{"num_hidden_layers": 11, "hidden_size": 192, "n_experts": 16, "experts_per_token": 2, "d_expert": 160, "d_shared_expert": 128, "hidden_act": "swiglu", "moe_layers": [0, 1, 2, 3, 4, 5, 6, 7, 8, 9, 10], "router_score": "softmax", "normalize_top_k": false, "routed_scale": 1.0, "balance_loss": 0.00409, "balance_bias": false, "n_groups": 4, "groups_per_token": 3, "init_std_router": 0.0204, "lr_router": 0.000957, "vocab_size": 4096, "norm": "rmsnorm", "norm_eps": 1e-06, "tie_word_embeddings": false, "optimizer": "muon", "learning_rate": 0.00714, "beta1": 0.95, "max_grad_norm": 0.5, "batch_tokens": 65536, "max_seq_len": 256, "train_tokens": 520300000, "max_steps": 7940, "dataset": "wikipedia_en"}
Below are experts of layer 7 (counted from 0) of a mixture-of-experts language model. Rows are named router (the router's row for the expert), down (a neuron's output weights, with its number) and show model dimensions 0-191. Each number is 128 + 32 x the weight over its row's rms, rounded and kept within 0 to 255. Numbers have three digits each.
Before each expert's rows: "comes before" lists some tokens at least twice as common just after its tokens as in all text. This comes from a sample of Wikipedia text that the model never trained on. Tokens count by the router's weight.

# expert 5
comes before: " of", ",", ".", " in", " and", " to"
router:144130093123150110097141078173142110187143140129149183087136107142116136130194179145151149144198137133158117104114109153145089091153094151121117189120133163105140120111174086170078145176129098129071127157157141171176130099185153099169089151110133120186083134125138099112191169136114164109109114113188067078064097145145148118104104158087139110110154176126097103133149121137079103139127085074149172143136070167083097077170093173119123104161103067118142168049115121088116120152101142175110190141155091176126123075109116082092158113063134130160132145047100104103150089152133112126
down0:044150127131128115147144130154133137112152148118167179049141048105168201154097149148199114171117121159154121150126157164148086159155119131141113204164113104156128123127143125127126127154062155133131123122112058131096122166146135166088070135096102136100136129152088165168143064155126184155078114109201120098134151099103136167133174079137123143109102097100093102063065115162176108140051107119137066127190078131111127094140178147179098123090103103054148157177128122154160128075121143133104134097137190130093121135163119064137148177107124112139146169154103145122141132117101118109
down1:152107055123189119160086118107170125086116142133096110123092128108125105156144154099135140119100144127053138175113148089159109127108160088161194174108124168133119071166176115102112147119122130132175140135091144130130135091155135087104112147156106102163149122112146103164101137089151085115133112105065138063117174129149140089164141181109171132067139129148131096144125135025159055119122150119132164194171131167107166150146110216183138101079074143083145145162064114124189091084113100123140134170127103153111107135199133146083161059144109132159162190078148157128123140106104132168
down2:144098136175157141147091125125110136124146124150135169132189138096165138107106084076160085149147143101136086100085140162142144135113171128133089206147119122112111140086112113111121124099118137186166158114115097146178065136102183127084099152153105129096089129137097124096161088119083133121100168134130112100150109129153146103089072109081114173144159151147133165127109038151071155126091131174100114097137133133135111107068160121123099152114114128117134209056174150224070124215155108102149164131097114156117087107168155102069147141168130192146193180144169094138114105061159124173
down3:130174152119132127129207111103136103153113153164161136111097111125160153146141145147123188150071127077132139111086104122148154124099165128157177168089097071103082090083138147143139209113119163120090127094123113102127181166165078111152100106106163083088132141133103181172140032090111114131089079155181175112112145136199052140088094083134098181130148148142128157113143101170128144183139112121098142161166127123097127054159135086112139135144049160162139148098136107170144139104170061126117110097097165121140101117122189157107145096125104110135107144135122112128148125193066115211
down4:082138172020126179123143131070098149173160126108158079151108167141128124087164188151122108130151202122140088108134130081140116101113115138084118137169093114110139173087165152127155162180203084162118131130112109124167145131174128120176123074118157088143233151100127087072077123141099118115131115119109063125117128107141132095119140184139112156072153172145154154149099075147084121103127196157145133136149154177149113102139106144088144123092070136192176135091121086072116118170135105064126183121143125162092153104077144078174146122123111127098166087131128133144117085113134143157
down5:152220137138172128128114127137166157090104136094073153086123207094160149142092152117145137102177177119110123155120109111118140098104137186090163122140085142111170123107218168182164083105091112157129127145117135147102076143134157107132117084109082120089145065143082185110116117094102130087092120168113130110124126095125113069172118102095152121152130049138171154063132094133151112095094120138138151087123123152110143177084201160114135077182173132132101117162120130214159119155121104112124122116137125070194161174171169114196123136133123146095093128102137087122130180148099104064
down6:161164111109028175097153158112208134124108153128132118135141105110122078131134117145131132078151149097112114087151180109109159177171124108156112114104111146141149176043073131059199130178095129156068181198133164142105154138194120122162113077144104070058126133108124067163113124095145116125131145169116111161115157095154176136138144130141117106173122127097135147109204142161097075111129178125096152172128088124174134116072134175113099139117109134108116105123092099117064031129088147119144161094111148066183131138126126160135100162122173105121161150151156139130118132133093168133
down7:172129118106103153157183141170169147171131133107149125143110170197107122134152125143042118179134154152099167052092118160123113194136105100080122149155124097160046131127143138102107152106171116189116119118113166099113132105150195109122159085137142099103044183128186151091089160047097157087134127091107128106151115113075194051119117085091092154100132083141180163125104133118165089133113105092224134112183091134126138134140122112144102155147106133132162142166111122083105183154150073143149117100163142137126153129147117163121123104094094100156105182124114125115101090154154101168
down8:171140144158167059175108095108142126094112142165141179137144134087181090179143146080129113122141088091152176180141115112058166129134071140113135141108145083162109144184098117113146106042149162168197167133134114093149117136143144101121113216128076164159113084113141084116130138127096147112104119091077121156172082051164164120216108069141139111143134094108069149114131138161139130193152155123072131130097137135167182109115125058095136136137159158204085132094129101081153130119163093091159118104066125168120134121132136095127111178143122163118145118147109107106152112096132114177
down9:022126164142099096083072175133167037157075118123174165094159108088110136139153124194102120162127116141172134132067162133179079178075072118130154176111170191106113191107141113108103160080086187164145121165120166133129150102126117149156083147105132184150108097117143136140165157063133083165146144115161140141137091138122123142127129113110122121217110121098086080109144105072161102100111134160122104143091135103131156130147132106142150145123096120133106085154122102154138115081126102130095121174162107133132157099087104192052164093126139170130154125148151164131165125099114210106
down10:088160112145153223098198172148139092048115092154133114121140147126170115145127167160108125115150121109120056138130148125074112159173146138112150161162156120094113153101168139129104146117118105123121095106152125086117147108175088039164101174106172121134091095155058169170112171157136097197094166118138118118124107095121095115101095116145096130129159176196088104120148042166186140156152123114069103120105108139154170139106100108155120118165127227096094114157101075092168096071105122132155137139161100125127106129185104144084161161111104173167132161147146135090096076137144112124
down11:123122166148125086164133102115079115122067149122130121129171161110082067097100186153113156095133100125134129123116103123145118086110126119197084091152067076116112166155132168163115130135146085077114151133137116126095150123099146160195134178140133114106057134068155084150145094168188116129113064117131189105105152143115117135114146135127141153131118145148133154154202189058153101168102070134137091101169148088128163145171160179131177044105126114173148159160148171133129114173130103143154068166147125138108081127102118125103191083160087134106075130079087124171155094180170171087
down12:138100148150140084101167074147167123178095132169118106164120140124114095105096128125175120133140093155086134168100113054092172132120154076125114101067143123165105137171115180137168109098160127158075130165161112082139072190106094145084162135109134071102151104156105131131160125108145085106130167144141095104151099083086144147115097226145121095136177129121101092086155159177130174128072124128116137131081106153120117184162149125129152140122127130130130115208157138130162140201028181145131087138147089106108098144111182093179104154067170116116088139119125106168173091176075156158
down13:148114233141100082154137134098127087109094125173135180121155131107105131181125100119155115136126121098116201152171113140167115092071138104085157131130094140095115097134109151134098137117124170115097143128100113116136106113111142133070149168099131154075145181188058180101126109111146147156136149117178180172131149088120073114164092154096081148111122143194120151140159139044150104152101152114123104140134163093181104087077153160100100166092136118140201080101199162135094183150124151123067105144104092151059096162054174093200135083123145118126111139155124148126157141162118098115
down14:154107125109074143142108106161064125115158181140142102096145090155198089127168126184122108138160128123128078090085130134154068155117138160146100086142102107146128155147117122153124183127092170127158085109143089185162140095092133142141116147131120109117160154106197097104157197180112148102106138091157133117089180066134100141151128169118134079142146159126111146151103053154107095234196196115055131094127091174125117083092125148179158114163131123128057154109093159123058145176166102145086115102132136123127113139124170107049120171135164117096108157108085135114141102166146091135
down15:126163153137119119127137128132152132164163156099087132074150121144143114124161145118144121119199083108101115120061126143120168201138097114116051160112103126206142104143114151154119098093141110174082126129089105132125122089111142098139097005121093077163056143111126180134177118161185111117134112121132119145098118201120096149146131152079073122134134119080129101123128108144128055180091115178090102092123106148134142126157112126152127153104115107189083195153153110124102080155138145151141142208115198152163146119088109150088153185153161174125109154146078077139101137197165108129
down16:140087104101133144135124194136125056109122142177125146123082138105133132130117176065119103102136149176134149135142108119171120165165066110142180086156114143154180104159125103166125118109159104194060115098137139108136121144147116163077109133153153162182123183155076170113126059089134119185104125126151111186134094121135172109127120121136138150105096143103107144116108167075106123106144136194180100189167096101158121144090138169089151083123153123106107137079133166110100117041180093082133035168136121154157145119128173130126053135103068202115142102136160135159079113142150154065
down17:108122188128127127155137204095133161116106163115142133190161096104124098154140135172115172163068130085149118095118163082103127075140128185149151104184178155087132144160152093170097181052082168124158114123088084117143113133116128129103167161083130125117062097103122080139149157152104165078140134189115114093176123166107126177166097084164117157161076101142181110108161158158110133033142127169131145104127086103145132140099110132202127108121076168193121139149133123157063088110107127099144128089172114116139098075104140143090098068077158172161123178137097132137122148110094156126
down18:183073107098109140115100140099120116165182131114078107137160126111159081138114164103121167162127125120162153126110154142139153167215092093121120098175112103120158148070078077108120145104134071156104070076121141105096222097172136123097150148154143126158118127158110176182096127116133143065147134082091083112147173127111137133130089138131143168142162144077139159175185190126183102117088141192194116126133076140119171155125124123146173150079178176110093123096143168124150130119115084150128105093146099098141135149086151095090079144130045128134132132071185181113145095101150073109
down19:116138162141061061187155125098117164098106107125133131121122133156099150115152132104186167116098115132173144173141170157143169137116086122196119119101175151108139127133121107130175087088159120142118154156123127084106152152063135108072110146109129171081153108200143163057145088148125080163066094100154126117162108103180105111138125085172167081120145154116153099160146103029125144104137188127049125151121095074123108095089155098122124141152152137155123170115120118110159137162149144166131077084127147149187118138121144190054081141072121140109073083145178152134187148081156167140
down20:112077134056125197136130126159121089167107102140167198169133096131174111196101072169066169106098116138130056122135133084157145179163141173114128126145157068106121123134160060098111150167085092101227148114110132107129131067161085145095068095138159116182058160092156147140105138110112119150087150133161108162183125147139138148133120148096100136127124134157125110100104104080156165145134088123153115110136158154125073130143109124195115137096133168116114144169148136073094146145120148092082115150178158089043206114141119110179098153136160112127152135110078159150146084118145132137
down21:175156125138138091178189103087113144137100152105095124085127104095134104094104112220135092164161162109224120092100141095198104169156121137113135132132152135082101155173138100163148135124141083144153111163144114075149124125130117096134182088132101202052145095105127152140101110151105162131088116128140100118094113143166131086049134153085165081170114112129104140093090185099096166136121125131091129074169086170150163162145138133121119106108108075067142152153179148134144133179091130027186131130123154152070090089092144122144145127104125201105145155115148103165169154122151145128
down22:142066123161129085131119163116082158079221151096143162149069137167133092141121092168080126138159133098145098086100124194203109125168125187115101143128114118176132051163199100120128111119117063101151123137119142170231145112095078135101119151126129129127187187144113153077157175155108093116114140145119154099142130142098060172142127089083144128120183146090188141110134103173102147155144134057116097134127108145108102095118125182160119156077137132162140161161171118107142105197173123108077104139128097149063087107097110163107119076130133139133134103116104114115116124121145177113
down23:131078123135148091082098109100091165110146090180087165159072118134168117126141106129126102138161122133085129116167115075103164107129147133153118148123090143138140086122145152107162088162141134117132121179111109115092080137163116171119133098166118135147096167121080057064079151140096140160134165132122130185062085130165116157171166099104148136137187144159142152097109075079152155149145164130173151102127130155107043157111114163176087074140084103178129163123145135077140154155122182146155118106156222120094064149133118136183136161155154193062110113128143166054139093182105114069
down24:156115155119113085156122118078129101117113139172117132187112139090161114106167165114069139173087198126122129178153229100069132111119141137120158078108156119124080167168131119133126177120107113198149140136191155167150113165106116166133180128136124125105154121106133092137176101087164123134089143054061169076115110144162103107135110052134137188146096123156085094106136099148084114102099148142093084096095150162136109175116145092139104174054177103141123172163086184107134151065131124113097170151110108095153119132138154176133080146204159096131084153103092156099086133120136137143
down25:126138094115199084122123099147137144092152172128067073100142127133155144128076101136139153124118094166070135117137079177185181233119121194186130124127139123141125157130133136124137202135039090158134127147061107110124149194097066109097108120106153120141060114118143129122135097112127185120094142087057130138136134157148134133132111064155089153085157123109168120153158177084127125152092149146158123148198156160158108157096091105153158092081136223160135131110090109073139098136148147184113116125132105051139136149111119122116154143147095128096121110122143095150161170086111108164
down26:117000128092133150108140145123091117119153144058146143162112104116162108143149059104066154100121129089118108138089103106177160144155106147112135132152124131139088126053095141105152122186066174141167113149139119052133201125158084167147094069159141137152138149103157149050153155138077129084150098150084116095156137159083096168140100115112133149101097162068097100116104090152120139130202143131132156137174111165133155107109121143119121145196206150129146102164172181126190136145135098156112086155116093103193112086100148168138131186122125149167119152154123130090119128129141102140
down27:114121140182132076154116136161120076170163118127093107140163177150112131156075128114117194119115127147121179141101122102138137090124156156110153105140035140164134131165119097079102150191129082150168064160109121124220083163110198134134154109127156127116108106116128149116134179123077130105146119140136107106090054147128109139148109153152191078126091092146155108115052098106100148148133165051107140131093173109120144117116089152098120098087178072136138070144048147123168106137173108183156128154149097131108177183144194117130117180107092072141146116115098130164137112175183128134
down28:132161132207142100112121146067129154110125113028167088094131162123151143099172104138082159090118127109144099084131107123150110176149109191168092147115105137129156142133114146087147166089186096135149175187167058182178078193111108146198146121140087171141079157173146174089151098103110104091092121190108117164138169137121115132122105095114146083124104080124145162159194129140128148059070125189088148111127153142117131077104119140059110162125159085103132137099113129132154121082110160177098102148100093127099095168152081155138166060158124120128126166109145164117099145145151107126
down29:116105105130092148138176095130113158159080133153139078161145187216072167157109176026184142064120165154076131135080150116178110156127144139148167095135140126183146036173098152175092143145116025114159130121090185123121094144157129098118085120117096171138134141096148144141139120100130124101109116053118129132099112155150102135124116111114197182177130142124162118155104104068105118147160078095159159148145138153113049165138118138126128114098167136157103200100112077123121148089124136115143118132110135116157099130104162134102097127128145108139061126144149136101115106125205158166
down30:154169118152075119100113138152155116120094100104083161092096092114121150130114111136112127117131149099155152112110177108074110160106140145070122145123124084076129162096144122107172128103168253125167066125221146168093087156103126162111131088053126163057066117152111065197136072126200105148152105159116124120084116089168067125176110126111141094153159092149117132120113144151101160161134105112126163152151143137094094099166086084134118130130151141131112169172113150157111131076157117144110215170125126137095151133193108107166142147121085175149133141145167117095114185120122170132
down31:159142122093154155132104042148122100128145109108112102132131102085173111128133153154143111099114145098164130073088113129162131121175100144125098102153177143165131096094121121189100125139158143164100104133132139109143084112172105129182127175186105119094121148123143083168168126064152167169089051158124168094084108136148154140126107138148167191166132106194118089171139142014165107157143106075158140149165121116119126089108129103130050155087098187100100130147085122081103146112089156110166103150157123141073125136109133160201184142125130090108102104166174179127085177126182064125
down32:119090108166126153094128109131120139153124115145175130168132098168124199112113155126127124176091197154107162120107124132145112071150117123099193106088102099143117132178151092144134159133171135159067147065166040111131187118145138136180144101145156094129140161130129100182098098112120124144082140139179179137102071185167132111109139126080097089112093079132141068152089128098114161158139143055054165137139149110087089140115125117109115088147166118124124127149141147110191123167125096130072098176139084107190125198127091174136133042144139151139066120141143199090105098101172157128
down33:163106117138120127148090098161163135168130111125141112121137133110112114103146088166145109140164088095105129104088174125169125164081087155104191112088123106169129132164176153096142130125116105098151155165157066155102139146170124138088104158115131118134149137172160198141091092181095106117119142127092076138118165129094106124072077120121109139059117074132098196156161083118144172135134094138144143133097185153119169161078213145082134110139070087111083101112155186165173131132151153113181107071097184085039135160123104078163103134182069125123153117137160174142119171191077112107
down34:106135097194086078143157146144148032154153138177122100109157156095038144094080104139115154138205149201126146159098124164137042102113111107074133126144075171106170110105145155123128162120130162100145155156172142097116119123110115132059160137127095149091103073153047143168106152111058149101099104083125119116141106140130121137115151140123118129127166129113159121119099130129180128210132160151107190169160113092140115095151104111142093193135102167135125100122104161151174088070121153156092198117106171141157094111137173130127117156129069114082133081154104125184167147143153111140
down35:117179140086121182172119096137228129129152126134118086151164136151115192136130155102108230150101163153110111130168158140065108077097111182143151109131149115101109195132127127081166111175179142095135115091107072121130153108192104086132146094068117124076135134157138164124158136129135135161126121114128086085144136088071116150116125179116159128110154150122158172147144125087050142149109123101098139117084105107140124101080145151088122174146122109192144091084051106121136143065181110128106148127134104134166174174170114134131153114139046067161164059096153136136121089114150128141
down36:117090112141205120156138198129149188126105128066148084161164171138134172165102150069151105076087208084138200090138108212150097087122106137107180109023144153120084069094126153150136138151155129096123083077137136131100170100129179115147154137124134062142157086151097133131072089132145128176095132132160101134114143192101118124132148136119159161142121106091087149111120064080105103128042166176128116080109132124140129122145132118165177139183146155104095172113103094085192170164131116122138092142133147157166108138154120152121147095123094110114108150107105133144141116126150088149
down37:138099153104167114126075164113085163192209042112120148127170074118127125162111112142177100131164079086144111035151094118147176119097121187151161116181142129105102166105111111133153174131108109119134101151150056105089101100152096091140105135144113072163135142167130101081102091171143109128115154113140152113167162158125087142116158154129153159064137138152154122123126185130112150110076208095135117083154140135079194119061135168123068151070123111106098146166169140142146116156100130140145148125148162161137137110074147133071165170112170075148161079139142124131144185083090096126
down38:049167109149133084057131151042178139132089085159077115161138129155111116108145084123143138163118158114135157163183122159115114114077162074144126145120171092084087107138053141115099188115166091060121129125172130125155085114119158146179137092146094082133168094154137118171136131169084125177108136130141105181125101139122149145119123155210118117077107084160101159148153106219155171123174136151115121124182079162119099124098122101140160127123171122146155112086109072083193182139131050089166100136120113153131149091151092136120175119151101147128120105163139123130159151137067135106
down39:126132106131125113183057161152154138070155145142083113136107167135102141190164125124119166092110147166076141073104160095159115063207155110145128119117084127142060111124141120153153125185098105141168096143129185102128145121167088139131116164073134094118136135074097093198104129105110092142158111115137172086078158150132164173135157056128121153160106177147101161062084193163139122154099151126150106070133173130117125129117130127116126101160139174126171122126151159085109132108146195134080121087094118179065120105201077144099124136178200142164118107124137121075127146098091072144
down40:175077097135117181110107147155076097152181130155122160098148182168142163135165134148128145143136158178128100090121096131103139179098158106139097082113081145161072169100113123131162206128118162182130129130078195168105140157118070153141135118126077129087148191143108106112078093170132112143123145088126154083146150177123096141120129151148139142111103119094105121081159178105105124101096151126139115094108086057196101139113147081100141081133054126068133183107148126151139053102081178168149119099138116105137221085184109166092149144102114148146092131109059121170150136137127149162
down41:097151155105174095141114143148134096096116093143102117133201155091136093135140089133114094105164161126201136113111183137185149118154169122125165123145073129072183131106140111097103122152103081147051128117102110085119118100146073128067149104138180176186072161059169171102110139106177146120145120201147135149181149085071154129116109146132154121160163172115177048086090146042098117155086138177146120133098135166132076119143085132094096164111104145139149139190117140113143191128172126141116130135134133156094133117077149124080059145183140116135115146145101096127164139162135123080
down42:085156161108071132104146147172128074095121110095096152121149177123122107139133161124114175125162092092226101148143137136134117124147088088130130189188104141108071046055165153111112149079153093148137093087109128112134121156114145115098158089153141088096142118152106123141189159157153093196107099190159138138160116185189121136131155118163149055124111141130135131126121085121129114161096146161102103120130072109182163120154156073131107130137128108133103093132200137089092177146130145111156070157070115160146129159139209127088087121095110105155117136084158208149159121099143062108
down43:156113152113111133119133197174133160174140152147143108112132133061198135116105098190083118148152099152131116110127114158112084145090154072145082176153094182206068151084147106124080118156028152186139111102076135146203117147153124145137120105073118135110110095076165082168158129137112129125149167092188175093133168111111099072161149156134103122154074171115114099122195176108091128111130079157103124144118086155083139085162081116135092118135134162114086132171122129079108136131114138146108122122129114091102142082095161176140141116119130166157104118123116138112121154196224105141
down44:134104124129136155149126145186114073132150096140139156121114051111173139159165060130113096149127095157091151103131125100126138186173129107074102113064133104153107120172143154117147163106112111113154139137180127078063114189136159117176143072070085132129166186178080115033140093207095121139126150156137112154140079188132125110119174096095118159104109091123139139082148111150150149121177086175103069092183142143129143135151101100109107110151160070132105141126127173145107152191173124163169084107106140051138132141193094171142162166150127075102127113114150075132127160107122100146
down45:157104098087141070108112110120165147189122116102198166141134169163096118138225126122133082180126090143141095126075112137132091150156111194091091037114155137127190088128143123158152133132083107157136068143131101136119114129106113112132066174161147130189116150189177098080168137119107102166095139099121117082110138109148135134087151147098119162112165128139116112131060118173138216106132144117113097102147148125146084111123112060171130126093144076109129124141077145139098095062127145145154131138147120102166121145134111157129177165163143183124108178070064084115116171130156163201
down46:137192135092177147089164166120162178173160161127135084151155118153113099123141053079114161139101155135104116131144130159128098147126070095162175098079140085169163143101127143087155108164138115157116126134170132103089130220120153087134141137154194116110163114200066080135160058120084156160143156115171117133176161104146132071157106135155122143101139100126162166102166074151161112086115108043147117070093156127094153138086157152138142125121149186049174084177135151120118149103112125106144111135114091133154113108129093081147162164150093099142070116106114136130136139063108055125
down47:117142108111115170097098161155151130097132171110130177167098128138158022110105126105101072210125138128121131147130150135148152120123143190128078138133136136129176084156120131135152176162189106136116151132119127112150087123151191114122106175110160141128126119135116124139056102123152127141130132115158070079106100141176111041161131126159164165170104146080112128164095092129092151126114111116021176126138070151108139127143148128144138178179152125125096108168120163096100114127169157147129060134096126069073122092137115084117137080114153140171100133071079129175085209132188189087
down48:103164146153172076140086141161099105099080167154146115187160127119139131181106186079146128177152166172122100135128120114054124133193093131144113151146138138144138148092144070141132140138038124139105075088086113144114106159112147118058120142104143075090131094089132124097076154110182127178150106138106105175148134175109168119119140072114137141081157129107143156088097163108131180125101122118122171086162091110118160139151108148125106091121133136122123087180232153171138137173157133081128106083123154135086137184138122153115137122075121015166180126163186147144125106090113155093
down49:096107078144209125109072081153100137109123103154163117165085121155119170134152073098120124190104124134104169156145122113110115074194142134171047067139128083203096073146148108110126127137145128114160133165120089075081144180090161183124073144057112115092123113104101144153135121121134138169159091150153085116114075140148093129182135168115064166102101135141108122125088142200162168161171140141123132114151101181160083126148135161108134029109162122132147094082149164145132154130173112064111191121104115144148117143129156164132093146135156089170146080154162105152087146143133143130
down50:098137035096143124101175134128137111053138144056142105153124132152131111161107130134108130136099113068112196143108124131167098077143142130132108096150165140127137165097162218180116106110081085090125110084102113135135093117101145088128177113122194145109094124112171143116062108181083078133197152149183089132133168146146132157138163107132120099157073159205149192118129182129119121169112095100162117134064163125112122141071117087078122128126150163064082091127172147133144157117138097118130150132126157153099097136133166188188121176172141133112180145101068179134144123099101143111
down51:067108124154143152086115121152145109094160084120115172109129140149132094148153124129085137122171125119118109147108140141126133089153160137034115165108122104137147122174126170068130143137119148122121156168146163204138095131107121127146184083122175105158107078140143133107065159144198113112107118093155083114202083181118114175079106142101090106104031134042105159156112123084143140158157171143130137135114086119150071092136170147166168138106087055127131116118093156117170160067165153108126107085142146064138140194163137071114168108128138178126139159170162130174137111156079097182
down52:033111141117118129159130150098124148111174163150066107205117129141057121167082128118104146182095136208137118130136178135120152147152111064117148135126149082120175167134119086133143112079087098183136151069187120083136145136070113160166173135129152132141096087138072118165185091139119083077108118114149125086131141094107120088160101097096158091123087088140099180123119081182150144126134187147075110167168106129175161158162139162129145182119135159140145149143136091154158101122086127097135088154195070122097126085122142074104144150143143161174116133120117073119074156183097134154
down53:115096090149142183141163155092138082144117121182142155072134138170162095150157120093156158184101098172118141098148091183086130138058136146111122121166157151193154154129162135099143101073147139125168112120123082167105086133112098161173082147107184096120100137114094132134102128116159120154133102175102140123082083115157126086150151122196071139097146145111148089182146042152145134102105163040087079172173133097143116146116205134174159116065118128145182119115124086147127051134137074099165116144092106147149132211152120100152135174138149087107107121166125118129076089133140110089
down54:115135137137144120158131125157153137126136169162114164132109126113138125137174145133072137092112125120142156087021097176083143103119091079100135098194106146145122161195124144175112124103151183169145125108158172127091148182178140124109126110126126120180114107102135127143093105066113133123137157086093137134134149145128092053113099124125202153138122196039137103089117133029165140139158091128142124099122189150089166090162139084131073073092127104142125095149140174153137146117098089113127183065146143165079143123111112068134129154086198118157141058124189155140138114165138171132
down55:115185124103158071125155082182112119135102168153081140051149084118160175068079109030160146086134132127169109111118162169102141076145083127158179137186102100116159113118115117149157129162152158134077132089158088142103065163066152142115125125149148073178129071149184176128167177135151153175124132116147092125183190124083159150129122123160137111107140108121072115091118174123119100190086143138098142147148091122190154092157206138089089105131123104180140111141138143141157139141117128108205115148128102144143136168120100119084117126114095073148130151132089132090099098148106119073
down56:160154131153180167130102078171142120123124109105156132088063114111135105065186135104103053068120123143171121116065174149142102094149137135071074127117086111193141155114121169155104171129132095200184159125107097138124113098149163127123076120113103078092179140078180123095167115129109124197148106147128082161116122156144152158108107151117146135107132177096138125078152141047124077161117142069121115103128165117111090172101122127187105161097166184173080106145094106163130121138166173158138129119143128136170175072150099164077107112168193139068155122156150164106139099150105146100
down57:074165131199167092125081137103129126115090166089111121192120135126095160133148152105096180128133092069156202177189108133147130107129111136117155143155092147167103092079124151117169132140114197086092122115069138087131161116147154105172051119091134072148148106106107155113149115095092138145131103137152126148122115130119124168181102134143139142191101106110158110161158085126158117133078126113127104123158158116200128169129128143163132166119091164106124112085156118131144115153153139010155078168163047065097086096175162127169168118093068128194123155158087103114116134148106161119
down58:153124087140078078120149148099139138158179123134127114177148117121147126143183182206119125090204098132094090064082130115117115100130116145146161064089091158093128144095175088130151168100128133197154097157127163167130116143115135185080128098079188091153124156059140122091118190135132122083135148162107126171132119173140172094143123126178097150139112174151158160153170136099117039096163137143178157100092140116124132175115115128073115130128155134108081058114097132099148087100072161122115162147074145105076163115117147160114157119118059136103150151099165090174107114154139076175
down59:132108135152122134086131125163134138144145135037117178077077177093095138172097180163090143169120101088132085110072123134162144075199131129050082162135097093146143160138135108102140160132150098175111090130098121129131147104119163117138083124168135191125118078111141075130154158136128151121170144131217095178120151107118173119090087120132059187130087151117139120090064101050149138118169139117172176139141110089164163138161085154134127112138128151153099109141142151096031130208136112129151138154139147074094135129147182095117125133129122152096111126109166108123182163098120101192
down60:055093136195099144093145143096116153192138115158140100170095133110136125127103062134100086097110180161119096129164142182137128112206112077122135143156096136102135152114148149112114108070159103164149057105106110114083155079108135124046119153091087116082093174099146163154107163134125157114144179136139140106133111132136098147165109205170127094137119121126062103159141085167134108094114161110085167096158137079124164168121111159135127119128134100141109161172103095107144167176122169084141114141160149083178161144205174121089091124118170184158196161086127174134091140101125065087
down61:175129180091102138143099091107115164131150116094116092121177079131147096154176104091103131091137150085146098100123175111114126136096120134155126074125130108080155180135123146086096137147147138094118164086101122095087150070113162167164070067156067146140109155146163160138128133157148115159122139076063192099180101107130082085077117090155087151179145140164172140151128128128067154137124152091102125175087177115196173144075085117159133095155196161142134170086141161126139177169149097093140104175179145167077177173157157105077148104108064123108141128132165119125179087125152108096
down62:112175118132146143127154183120168101114100152042158076122128115146129184132121174141144151114123124139156137097161056133122090141104141092068137169122154117131117139152096146084045105124202159116144098068087111140155134120161165096136094140115162137132136104174073180161089163130115117108117165168113133136114156132173152120162134180151131120149194133052146134143148089170172144063173114115226146142099120075126089095142181172115101127141105140105135127098085084145179057110129176113127142103165148093113090123171132148100167076159088067101122195104125103079116131134099089118
down63:128109128093147158084131128131100102063093175128074133082088105108086196105088195122177119128086094118099116133177099119104139140140102136107130106156193104154114095150145168158134161086180094185119186115157150172089111138114110156137123116143107182155175151071159130111172113151123176102180107115157126107125148102127079114137132147087112137139138112093140109058114092180166178032123114091130102108197111156173168096200126102140120144127068080130098129106081141198109102130128106149077091144167165141124127071147120146159125143135106207142157101133166117157110122185150083149
down64:136101130095143132125129168129132135089101105143152123139183136185099137162144106093123130176140138131130086113161114158139150171105080142097148121159107126094092127116222168146131150158138042177157154134131118152059128145113080088114133112119181101169074113163176169088105100150106086175122141155106164134159082146139099054160109157186133147102122126135120124175104046088127079115109146107061144123079128106142142190091109123159178226073084131095104120127142178117157104098103082128158124136175124146182174152135159122134146110091085088082127120084183132144123154101127173068
down65:156143109144111150122103091143155086146169051184154115096117145173108156099200188094137117113157136107119135107085169094104128176128176068152041097128113149141155138089157144119054138188125092173120106135150141096106125124134104107148072104128133080101109118098158142114136137068109077119131194117165141116185108130110122134137162137104118054110142205174119169111107156043158184112133184111157093088112127125149108147114086129150121113093143153072173140164173096136154064153110183179113159122162108164118146137141082165160103149117128127169102090119124117075139156110138097198
down66:077118131123181163089096093172112118144093130184125131110118169091115131142113121150095188152163107133111136112098126115137113147152087118117124138107138132125106135152138074164123160189122122137134128163123108090166125123156106122091182151139033160106089135167128119032077137131108166150160142201074171091143140083121189078168111123122084121092051123106213136076155131121090134079086129162114108142155122136200126157085137173142159187151116139046114165159150123107138173114105163159158074155102160057105113156142131147110129068113135127141120112091167122093100166156145137195
down67:062141089172147091143124096177194093114182164148172125117200165116222135141161119141126160173109082166128127079125098149086029163094102111155112138130174149106056101150115068175117120122143145138189138084083158127085121191110090134090168167105089128112166173161053130160159139137085127154081132143112156056158128103151122102100095121164131139123128121175097139150156104170148147127096141125116107125156083120152080128184151119150119147102130115119113129093149097082212097141146096108138114155088167112141157145177081171095119121126096119104157112101145101153120071118118141122
down68:118150159114181144171118113118130195095162143144167131163139066161139152082123083146160136149089098151085099113065134130134124193119139132145125128101143129176122101141152101110115105170171190049159130112176169147109088154108139095161139153131068125094112158158163053141181148123097133173115136159180115129084172169114148102165119168163136172090058123125123161151113118133130091084157141110066159160133126152185123069092168197129111070162098117124057093127137100133142098126152146145149143141130121140117129128119111148120053106073124099153117090095040153138080069074135129174
down69:130131123151107083147121148144171145127167126183129134126126088096152157157100095068171149138135198085108117152124152128104113070134190127103123153124117124158111147136137136090132126132142122115140070134140112142097110103064211105093138176105111079139139071177149139110182100131096136138116082162197121126112131139134074154118126113173152103159118160123039091108124152154073088246091180186108121144135141144123182136119103129053143160104119145156136152152101138102113195130093118062142118113192076077095104133108062135145104099115147117119113113197170121157176153121179102097
down70:153163155139152103132129089099181110154100157150191149099108113111077160127124128182131194108115112170158101089178102122113177126077059089124105198162115105097055113087114090142145156153101132192077137171101130123126082155149118132136146110095068134150155123111136185102092140092109159114129136084163078143164120136093107190084083105126131119152138157113189111150100070118144113153073125113127160180174113093193119143087124127115158118126141130153107118153175135137111094123099121192102082150118122204088143105110149185119163147157070161105128154145151101100198172140080122052
down71:122156126168126077128110132143102146133148134152103124200177119144117095156132115106144178122151139103061159119142133178158093117082133115096099161087155152081120069127140132090124128107165200159101127094156084114098191105119137119115143167143117064149207128162120086091109144207137121159120131158125136086133151148097143120086118130138177109145135145103127188128148053131133138127202139111122191166098120111103041154122106152173100129106044094131110069055112171132147092162177119082126122174148114170157111150179149094055081125103102120149121129166067129117146172150161092114